config.yaml
n_layer: 13
d_model: 128
d_expert: 96
init_std_router: 0.0165
lr_router: 0.000641
n_head: 8
n_kv_head: 1
head_dim: 32
norm_place: "pre"
norm_eps: 1e-05
rope_fraction: 1.0
attn_scale: 0.177
seq_len: 256
Below are experts of layer 7 (counted from 0) of a mixture-of-experts language model. Rows are named router (the router's row for the expert) and show model dimensions 0-127. Each number is 128 + 24 x the weight over its row's rms, rounded and kept within 0 to 255. Numbers have three digits each.
After each expert's rows: "gets" lists some tokens that make up at least twice as much of what it gets as of all text. This comes from a sample of Wikipedia text that the model never trained on. Tokens count by the router's weight.

# expert 112
router:090113116142087146164114131133108080141098081108142103116132153106129090126148131109122153119114132123152102123133145110110109155114106130192142122133093130155148189166133145202129122076121098120078106148138124111111124076118113099081119112111162093122120111120138179163135135139158101111165112125116098122138111162100145135120130141145140100117123134113140154149143088122110112143127
gets: " and", " or", " but", " &", " while", " to"

# expert 97
router:101132127177106167121101157122136130161120123145156158118107098115112091152133137113089105115109112087118132169150143158120119144127111152160162149094078117142142146148181140182129117118086144098076092116124131115123133117118120143102151115112144090179111106115166129142120131106120119089094078137147123139136176169113108110109162121140146084131130144149161104140129106107147094128113
gets: "9", " ", "\n", " born", "born", "0"

# expert 89
router:106120115151108158133125152115124099151132096129142171122121138114144090142142108100088103128104106096141088125131150115112143168119119098156162160098142126159159159146166172165093110091087156079080077139136118120141124127108129120146143111125151105162103130103158155157098139111117137097099094107123134124152160163108136135107137116158150087105134145121160125156095080120149094131109
gets: " ", " the", " a", "1", " (", " an"

# expert 116
router:102164070143134163139100133084129088162132127108166164106137148123140089110135134093110125116122115117123098131129121088093122158097138120160149143114071112143113161171158152162129153078134149100080111109146146133143117079102143140150129096142151087155135125125121128138141136108098120091104122115118135145150173194134152126100171143155111094098113132128130121133117101140138135141146
gets: "0", "2", "9", "1", "8", "According"

# expert 69
router:102116100154109164138118155114123104149138098127143166126119143127155093141148103091100095121100097101142086123140145117110139161118114094157162155099128139165158160157169170167102097089090156085077085135138113115161123116103133122145152107127148111154116119113159157157106145114119134095100091106137136118148153155110139134098137123147147090114127151123158128158096078115138111134120
gets: "1", " ", "2", " |", " place", " addition"

# expert 91
router:111141098162149196127103135123086080138108113105113137134110114131148110141143126122086122125139113135146132118126143071098117194109117139170158132124097136177106117125157112194121142100109102114084111128156155105146144124136131146139099124133166071136135135096104172164104144130141133139109129143122156113165213136128146098123135124142137127135151114148135120148121130121107142116131
gets: " two", " one", " all", " three", " some", " both"

# expert 71
router:105127066110128150133132178115118104134154116140149160133116115116124103150134090151107105143098150080129124106113134105119101165125114095162153159103106129146125148124182165158153124110109139111084091129115114107127134138165128129175119123098135108174110097079174143146125093126094154090124093131157113141131165149099159153124158123162149098140088133115123153169118120132111114124103
gets: " ", "1", "val", "==", "idae", "8"

# expert 98
router:133123106136121130142085121109151106147122076138108131096146152111155097131109098110113136151094152130136144126136118132111094187111136112158138151110054143156123140169142109149110145065109125095076125152127099134148139094107128118146145091131176099153116110141142182153119149096131146093110123106147121156110179158114140150101142139149145091124122143101154121168109096134137142131113
gets: " of", " in", " at", " for", " from", " with"

# expert 77
router:115112089122093137111114129123101112126144122125125120102129136141109094163092097124061160137134145096123097131149142102113133160104103102121153139106095148159131135097152128159092107094134117093085065128152075115147137094095136133167109108124118104130112134076154152156108126111101142096117105086102137163128147183104130139125140112153141115122111141099156136157072102131122134116136
gets: "al", " Al", "\n", " El", " before", " after"

# expert 74
router:100129086130085183143134120114124126152113082152134173111128138123158073145131102093099116143111133080148094124126146105129119152113133101155156163157128137139156136145169140165099104117129141098078072138149121107129114118143136129150151101131127120165120131093159145130119142146102143090094114103147151152145135195125157112108156139147130094115120127141165119154091099108135099139100
gets: "s", "n", "in", "z", "y", "d"

# expert 118
router:116121082148106149124096148091120086190138136130151152112117132090155096158121124081123113094122127104132113137164142114101096135107107111189132169102105141178152139128171149150113143064122162077097128130131130106125122110139127120142138126136151125161111098094109155182133133104107136114109084130099130123130133181121132119105147108153102100137128147122141145159104097128134132157122
gets: "1", "2", "3", "4", "5", "0"

# expert 92
router:107136091128129153126112163110129074144144127161125128103108114109136085112138120112092110129116134087089094123136163129129100151143132085128131124124132157146124150118153155164083110054103113098091096143126134133144100126130141147134142131114141140172100139090149179112118156130094118106103082122125134113120150189130158104115125151125147111099153140105161140180103117118084129121089
gets: ":", " |", "-", " P", " S", "†"

# expert 120
router:077150110149091191138088133093113086182120142115122130116125164085118078144116125114074120110103093133129103128139132107101099113081129107151138120162109120118142145118131134152147123107102137111087104157143100097122105108113155105108126100109168088157134150095141165176104117102140131092105083127130110107166123144147122126107129126158128090125138141142149135135097097142102126118121
gets: " that", " he", " which", " it", " who", " He"

# expert 108
router:145101100146115175150121109129109107159115126149123159084122123091117111142130092088083129139097122084163129140125108108142130155120123124157161156120126108149149135154183114142125133091089185083078093150132099115125117076127098115138176145125161116179166134109146157110134108117137115106123130109139122112158148171131138118144117125149146139099158147158111112152130129119160088143116
gets: "s", "us", "um", "as", "is", " Em"

# expert 124
router:105102120139113164131119157107132099155139105130135149127124129106137095146151109102087104131101119099139066128143154116110127158104115079157159171106133132162168153151166169173105110088090148084076083123147111127136119118114138124141158101132144114165113116106150153152077150105108139095111109109113135131161152156124134129098131113148146087119129157128142127155103079117135105127116
gets: "2", " The", " was", " of", " that", " based"

# expert 126
router:112132047140096137121129152105131074151145140126110147137113135130133101142117102119123126132127127107137130131158141103116127154069103108157156162114080153144126130128154145139143138077118133086080131151113109135138141072140140119103128079131135105140134107099123160127090134104096119116134095147126127140138148204104129102136142112155109079138110140131189140133074137136135112146118
gets: "1", "2", "3", "4", "5", "6"

# expert 73
router:129141115146120182135106149123127110136131158145146170094161120086142119147096126106084099128105139115140122097133108097093111144100129142126134149102062154142129149124162115142105135054104132094081078119119122151113115121118120127131140119105171133171118104100156190130125154112156150092126106121097132120130137166138126108122143144166117092107122145111143143154077098140159125132141
gets: " |", ":", ";", " –", "):", " as"

# expert 95
router:112117109149120161136131152106122103146136097134144167128106129123135088146146102090093107139094111088128090121144139112098128162096115090146154166103132148166169164141168171173107100096113160088079073147148118121155110126126136128146142097131143109147129131103166147159089151119116134091105102110139129118157155155126133129100140125156135087114134151130164134155106087121144111137096
gets: "9", "1", " the", "0", "2", "6"